config = dict(
    experts_per_token=2,
    moe_layers=[0, 2, 4, 6, 8],
    normalize_top_k=False,
    balance_loss=0.00585,
    balance_bias=False,
    router_z_loss=0.001,
    init_std_router=0.0322,
    lr_router=0.000242,
    norm='rmsnorm',
    norm_eps=1e-06,
    optimizer='soap_variant',
    lr=0.00549,
    beta1=0.95,
    beta2=0.95,
    seq_len=1024,
)
Below are experts of layer 2 (counted from 0) of a mixture-of-experts language model. Rows are named router (the router's row for the expert), gate (a neuron's input weights, with its number), up (a neuron's input weights, with its number) and show model dimensions 192-255. Each number is 128 + 32 x the weight over its row's rms, rounded and kept within 0 to 255.
Before each expert's rows: "gets" lists some tokens that make up at least twice as much of what it gets as of all text. This comes from a sample of Wikipedia text that the model never trained on. Tokens count by the router's weight.

# expert 7
gets: "\n\n", "\n", "- ", ". ", "to ", "the "
router [125 151  71  77 137  80 131 171 107  98 157 132 183 147  72 111  94 169 119 159 106 133 148 139  91 167 148 122 161 160 163 110 130 185 139 122  99 176 178  85 130 170 191 168 116 106 134 104 175 121 158 112 114 160 158 119 102  64 167  98 165 120 110 109]
gate0 [115  57 119 118  99 138  96 185  62 132 115  28 136 159 132 118 104 114 122 113 133 162 152 154  89 152 159 102 138 165 161 117  78 142  89 109 128 107 142 118 100 132 141  92 164 130  50  94 147 104 169 131 138  97 151 160 199 133  89  93 123 102  60  87]
up0 [111 171 130 136 160 137 100 115 191 114 164 196  99 105 122 119 115 212 142 141 138 120 123 120 164 112 117 130 105 136  76 101 118 146 141 151 101 167  59 142 177 136 155 186 106 118 145 154 133 165 121 161 127 143  79 129  89  93 221 120 132  87 128 150]
gate1 [135 111 154 101  85 174 161 193  97  47 142 125 108 176 163 149 128 116 139 184 128 135 167 138 116 133 121  99 185 125 134 108 206 146 116 191  80 158 164 132 165  64 131 162 138  98 157  89 154 172  96 142 140 138 118 142 136  86 135 128 152 137 133  77]
up1 [156 148 119  40 116  45 143 159 131 109 141 200 169 141 117 119 174  41 124 150  80  81 113 186 103 155 171 114 119 159 171 109 181 132  86 164 103 155 117 143 144 106 150 140 122 176 128  89 103 110  91 143 155 166  91  86  92  44 169 101 121 140 117 131]
gate2 [105 147  73  87 124 138  90  88 104 116 117 125 108 165 121 176  69 127 152 161  96 121 107  95 134 142 126 104 108 203 112  96 126 145 152 118 108 129 119  66  88 127 111  63 191 136  62 130  73 132 137 162 108 121 137 103 100  91 106  79  47 151  91 122]
up2 [121 143 145 146 141  87 138 189 187 134 113 122 124 163  78 113 167  96 125 157 145 122 172 131  29 170 159 173 106 136  71 112 126 138 146 146 156 166 148 143 165 187 156 103  68  95 148 122 137 135 153 109 181 152 142 112 150 151 142 184 175 128 121 101]
gate3 [156 146 147  89 168 137 211 111  91 117  91  80  96 146  17 144 140 142 155 139 124 160 110 123  97 132 208 130 108  78 128 116 128 133 176 109 116 132 120 172 169 218 218  92 184 161  94 149 127  83 127 105  88 126 109 127 116 154 122 122 158  88 161 111]
up3 [175 104 113  72  90 132 140 122  95 146 123 115 171 157 100 125 108 117 136 153  88 148 124 183  93 187  64 102 117 138 107 183 144  73  46 126  90 176 152  84 179  73 131 148 157 147 184  92 159 183 141 113 176 115  91 111 144 109 126 155 123 129 104 153]
gate4 [111 131 174  93 129 204  82 125 102  98 152 137 173 130 105 109 127 138  82 143 130 127 140 134  69 128 140  95  94 179 142 192 101 107 122 151 131 132 120 101 161 187 125 141 132 147 108 133 177 130 142 169 151  80  94 151 133 119 113 167 172 201 152 134]
up4 [193 177  89 116 131 104 126 137 127 156 160 158  80 172  89 128 132 113 173 154 174  91 111 161 116 124  96 186 107  92 104  93 123 158 146 189  87 167 153 118 125  99 176 105 114 117 105 112  72  96 114  90 156 141 156 141 152 160 125 122 102 124 169 113]
gate5 [113 146 123 133  91 137 132  89 156 130 160  98 178 161 101 153 115 117 138  96 135 155  93 176  83 192 161 183  84 170 149 145  91 164 134 137 121 138 174 131 133 136  73 151 110 173 105 109 121 118  81 140 183 147 121 163 113  94 156 138 103 122 176 104]
up5 [195 157 132  95  99 155 165 184 147  98 123 124 113 106  49 109 171 128 118 136 121  73 113 187  88 115 144 210 140 158 116 153 130 166 119  99 127 151 185 115 188 129 102 171  94 125 137 101  97 106  79 129 174  78 116 134 110 111 173 114  78 140 178 142]
gate6 [163 103 130 135 168 136 120  89  99  59 132 147 121 138 141 146  97 133 144 151 204 150 166 125 121 118 143 113 122 118 193  64 150 162 161 134 124 113 174 125  97  77 158  53 108  80  71 154 148 153  51  97 137 119 130  83 147 137  48 143 144  82 134 117]
up6 [144 114 132 126 151 101  97  94 109 179 126 140  97 120  86  87  89 162 134  85  63 141 112 155  70 120 126 203 143 104 123  68 104 135 109 144 161 177 167 152  97 181 126 117 117 171  91 104 123 159  82 169 143 141 168  55 110 161 159 138 148 148 120 134]
gate7 [161 100 148 143 161  98 131 129 164  57  99 108 100 129  92 124 103 161 134 128 103 148 119 147  88 106 112 127 128 117 146 148 123 131  96 116  83  90 161 160 126  99 153 207 134  87  93  94 162 102 147  67 146  75  86 120  64 138 149 143 151  61  58 108]
up7 [150 118 122 208 178 118 146 196 180  73 179 127 115 100 144 152 100 138 131 169 151 140 101 104 137 105 129 153 177 161 149 137  96 145  89  98 115 112 104 127 142 119 167 172  75 132 107 145  90 151  90  87 130 127 117 127  45 132 123 175 106  79 109 165]
gate8 [221 176 119 140 158 105 112 138 200 151  91 152 150 142  92 131 155 105 108 137  52 134 158  95 100 115  94 110  59 175 142 141 132  99 113 137 119 159 133 174 109 119  69 172 124 133 111 173 186 142  99 118 129 103 121 115 139 112  82 145 172 138 117 167]
up8 [127 127 144  86  95 165  76 126  72 170 172 150 131  95 108  96 117 135 154  96  97 144 126 125 174  99 154 109 171  38 158 132  89 117 160 138 149 167 196 176 155 104 101 151 163 193 126 118  83 111  79 112 170 125 112 134 124 133 138 177 130 119 136  88]
gate9 [151 132  90 108 115 137 154 102  51  71 135 147 118 139 143 116 140 163 141 136 145 141 185 120 184 107  95 118 113 168  82 163 148 115 110 146 155 157 225 105 151  99 162 127 133 180 123 144 164 155 136 128 107  56  85 136  70 112 153 125 183 180 133 155]
up9 [ 57  96  79 105 196 122  97 122 119 175 104  86 171 101 126 110 192  99 108 101 133 179 116 115  71 100 127 155 122 150 123 117 102  99 134 123 114 138  88 111 125 153 113 143 105 110 160 116 119 134 147 157 102 152 112 128 149 147 131 160 146 109 155 117]
gate10 [ 96 130 139  71 100 128 196  90 131 164 150 115 161 111 124 116 114 123  99 128 104 208  99 148 125 149  95  97 136 138 147  91 127 169 152 117 162  95 111  74 154 165 181 138 115 101 179  36 124 123 135  39  79 123  94 149 155  94 119 107 116 145 121  56]
up10 [178 188 111 184 135 144 152 160 147 132 113 133  93 162 144 112 150 154  90 137 182 119 159 120 104 120 145 128  71  99 120 137 111 118 115 122  87 167 101 181  78 134 122 162 134 184  74 186 126 148 114 215 178 115 137 129 100 126 159 128 189 115 134 150]
gate11 [112  75 153  92 153 117 136 120  95 110 172 106 125 124  83 134 121 146 101 125 108 152 206 155 172 142 115 114 128 182 155 110  69 145 110 114  79  84 144  80 146 182 150 122 113 192 122 123 160 100 119 118 179 113 174 158 129 108 114 145 145 142 162 127]
up11 [118  93 159  64 128 110 121 148 148  88  69 129 162 151 111  84 148 119  74 138 122 167 140 117 132  92 113 135  93 185 113  60 158 169 135 102 145  91 153 218 121  90 134 129  98 177 157 173 109 111 163  54 111 139 117 105  89  88 121 145  87 118 100 129]
gate12 [177  89  49 137 125  75 193  97 138 155  93 162 185 135 106  42 112 142 113 153 142 139  31 133 145 157 125 110 167 132 131 116 139 124 161 144  63 158 135 135  76 112 113 111  91 134 146 130 149 147 138  87 190 136 116 112 175 125 124 132 158 103 176 142]
up12 [175 127 169 134  65 156  80 192 103 140 153 125 100 141 143 132 174 115  66 129 112 114 182 124 157 205  75 134 137  84 152 127 136 105 132 136  97 106 148 143 113 110  99 165 122 131 135  95 122 182 112 117 139 150 129 125 118 108 148  93  71 174 184 140]
gate13 [117  64  81 145 192 145 126 118  95 136 165 147  82 100 135  94  91 147  97 133 111 128 114 178 169 182 140 135 104 145 160 124  99 123 185 147 109 100 149 152 114 132 147 139 195 144  96 129 115 117 133 166 122 103 181 163 103 146 141  80  78  70 109 110]
up13 [155  76 133 130 149 200 117 137  91 178 131  99 164 125 191 141  78 125 130 112  98 102 103 126 172 131 147 147 143 189  92 111 147 189 115 151 130 100 149  93 105  98 119  80 103 127  95 168  84 150 117 160 140 107  89  63 110 185 132  55 162 181 114 138]
gate14 [133 120 114 109  65 149  99 101 125  46 197  92 152 146 162 139 150 146  33 119 160  85 116 150 142 186 170 134 110 132  96 114 111 166  92 165 129 124 134 163 130 156 166 143 136  83 148 156 124  94 127 114 163 150 102 118  68 114 161  73 181 141 109 166]
up14 [121  81 127 174  96  96 151 114 146  89 160 125 124 168 100  84 174  96 126 162  87 137 139 149 108  81 117  90 109 117 161 131 133 117 179 139 187 212 164 102 161  97 111 133 114 129 178 135 119 105 183  59 133 140 155 160 117 114 127  91 228 141 132 130]
gate15 [143  93 139  92 108 193 134  78 138 149 165 149 143 137  98 114 128 161 127 115 109 142 172 249  93 143 138 140 143 199  92 134  89 155 114  50  50 183 142  80 122 145 164 176 210 142 125  99 159 135 170 146  97 162 131 136 115 123 159 106  97 134 138 132]
up15 [ 81 143 146  83 107 135 150  69 158 135 145 140 133 154 140 109 138 177 109 147 125 151 148 143  31 163 146 120  98 169 151 100  81 131 114 123 100 104 150 147 155 136 145 154 133  52 119 117 157 126 184 113 128 131 138 114 135 127 122  95 108  46 136 133]
gate16 [172 127 126 111 151 125 157 105  89  83  97 174 175 105  87 136 186 144 110  98 136  77 165 151 175 137 100 112 128 139 125  88  95 127 169  72 140 150 194 140 214 114 176 133  41 155 143  92 117 169 104 110 158 111  88 110 118 118  91 108 152 115 110  98]
up16 [184 103 129 133 164  84 165 119  94 136  85 169 156 100 108 126 136  81 171 156 143 130  88 133 149 124 150 136 125 112 111  56 132 113 116  61 149 129 143 131 144  99 173 121 106 150 140  98 128 134 135 193 147 116 115  72 130 103 112 114 152  47 141 147]
gate17 [176 157 113  78  61 149  86  91  77  87 203 195 171 115 169  89 102 150  89 113 133 131 152 145 153 125 128 116  59 201 116 122 110  91 158 163  91 149 181 126 123 156 187 131 144 124 101 133 148 139  91  95 158 120 173  86  99 121  95 137 145 104 126 140]
up17 [ 95 102  95  81 143 151 127 134 155  80 152 135 135 140 155 117 161 141  81 151 160 140 154 130 183 113  97  43 100 170 176 123 160 101 105 109 159  95 117  99  77  95 205 105 149 121 123  91 128 142 125 118 137  80 174 117 114 142 126 115 161  72  77 126]
gate18 [162 134  98 131 203 107 177 142 129 131 167 110 172  66 180  47 104 163 102 186 118 173 159 173 169 118 104 155  92 154 136 148 130 115 180 125 120 188 139 147 193 153 128  82 151 132 112 104 140 110 154 133 116 144  62 113 126 121 128 122 133 119 133 131]
up18 [132  71 151  64  78 155  93 161 151 170 113 113 136  93 126 149  89  80 144  87 153 113 128 107 142 112 180 141 152 195 107 132 119 164  81 103 122  77 158 142 135  79 130 142 117 181 108 173 107  96 109 111 117 168 130 131 142  82  98 136  57  82 145 137]
gate19 [123  60 135 170 186 175 127  98 100 170  88 144 140  71 138 172 107 166 160 134  88 127  73 157 131 121 139 125  86 154 169 114 115 146 177 116  90  98 119 106 155 102 167  74 180  76 110 146 120 109 145 128  99 121 142 149 176 123 149 126 141 193 117 149]
up19 [109 105  90 131 144  89 127 133 163 162 137  55 116 118 105 131 178  83 120 131  53 102 116 121  77 129  91 159 121 122 131 118 143 108  87 124 131 166 156 158 102 107  82 131 154 177 147 154 198 140 156 109 178 120 145 138 142 160 134 121 192  92 165 152]
gate20 [194 148 104  52 126 161  96 115 116 112 135 149 184 170 109 137  94  90 134 115 115 130 156 129 120 174 150 130 107 196 124  60 212 113 159 109  62 121 157 103 171 144 163 102 116 123 127 161  99 130 143 119 157 145 144 140 100 160  96 135 160 144 190 108]
up20 [151 121 125  90 157 104 107  60  81 200 105 150 137 166 118 140  91 146  97 131 103  97  69 110  73 117 119 152 122  99 109 172 131 137 137  88 118  85 161 127 160 125 231 115 127 105 110  98 133 154 142 119  68 153 142 161  92  94  91 117 123  93 145 110]
gate21 [124 137 125 142 135  87  98 103  86 154 132  87 160 145 108  99 122 149 154 122 134  70 163 186 112 138 142  97 165 156 114  81 138 124  94 129 107 143 110 100 105 214  75 169 107 111 116 119  56 153  81 158 128 116 119 107  89 126 129  71  97 142 141 160]
up21 [118 130  99 172 121 177  85 143 145 146  26 199 102 114  47 139 122  88  71 143 135 123  70 118 193 147 102  89 107 145 163 127 172 160 104 194 156 145 171 154  86 158 151 133 150 104 130 109  96  83  67 129 113 131  73 136 115 104 112 142 142 106 130 118]
gate22 [143 102 211 115  97 119  90 113 156 146 187  64 162 124 122 116  90 114 156 139  64 142 129 219 162 132 125  37  90  83 111 174 139 113 145 114 156 153 123 112 123 162  61 151  87 149 119 109 121 214  97 138 150 112 140 138 116 150 106 131 136 157 102 178]
up22 [ 83 133 152 119  82 115 119 153 148 130 127  81 100 129 106 143  86 145 152  84 122 107 100 159 158 151  99 109 100  92 100  78  84  92 154  99  97 146 147 158  96 135  69 128  98 160 154  67 130 152 139  78 134 136 133 111 188 125 130 132 114  90 109  86]
gate23 [165 122 115 155 189  87 115  96 184 117 161 159 116  92 103 101 111 147 137 192 111 157 153 138 133 101 134 133  95  92 138 160 136 130  90 116 166 116 165 125  94 123 157 121 124 110 130  63 113 145 130 152 117 168  62 123 106  67 145 145 112 121 112 146]
up23 [ 88 107 138 116  76 132 120 184 103 107  88 138  91 167  91 128 141  94 108 144 119 134 104  94 123 196 105 145 165 126 144 120 152  90 158 135 119 189  69 144 168 123  91 112 131 173 128 137  77 151 115  74 156 178 161 203  93 134  96 165 120 156 115 104]
gate24 [153 119 119  91 144  81 133 155 101 115 104 151 128 148 139 114 124 124 100 121 107 142 114 165 188 184 136  82  79 137 141 131 152  79 133  88 140 110 137 132  61 127 160 139 173 172  63 114 135  75 144 107 103 171  83 114  59  97 134  90 152  74  90 136]
up24 [109 174 123  82  70  66 111 161 164  88  88 173 118 109 112  89 152 105 136 120 134 169 154 118 193  97 159 123 133 156  81 101 191 128 152 132  84 178 125 151  97 117 147 124 194 168  91  71 161  95  99 130 150 151  93 154 100  99 134 107 173  90  88 157]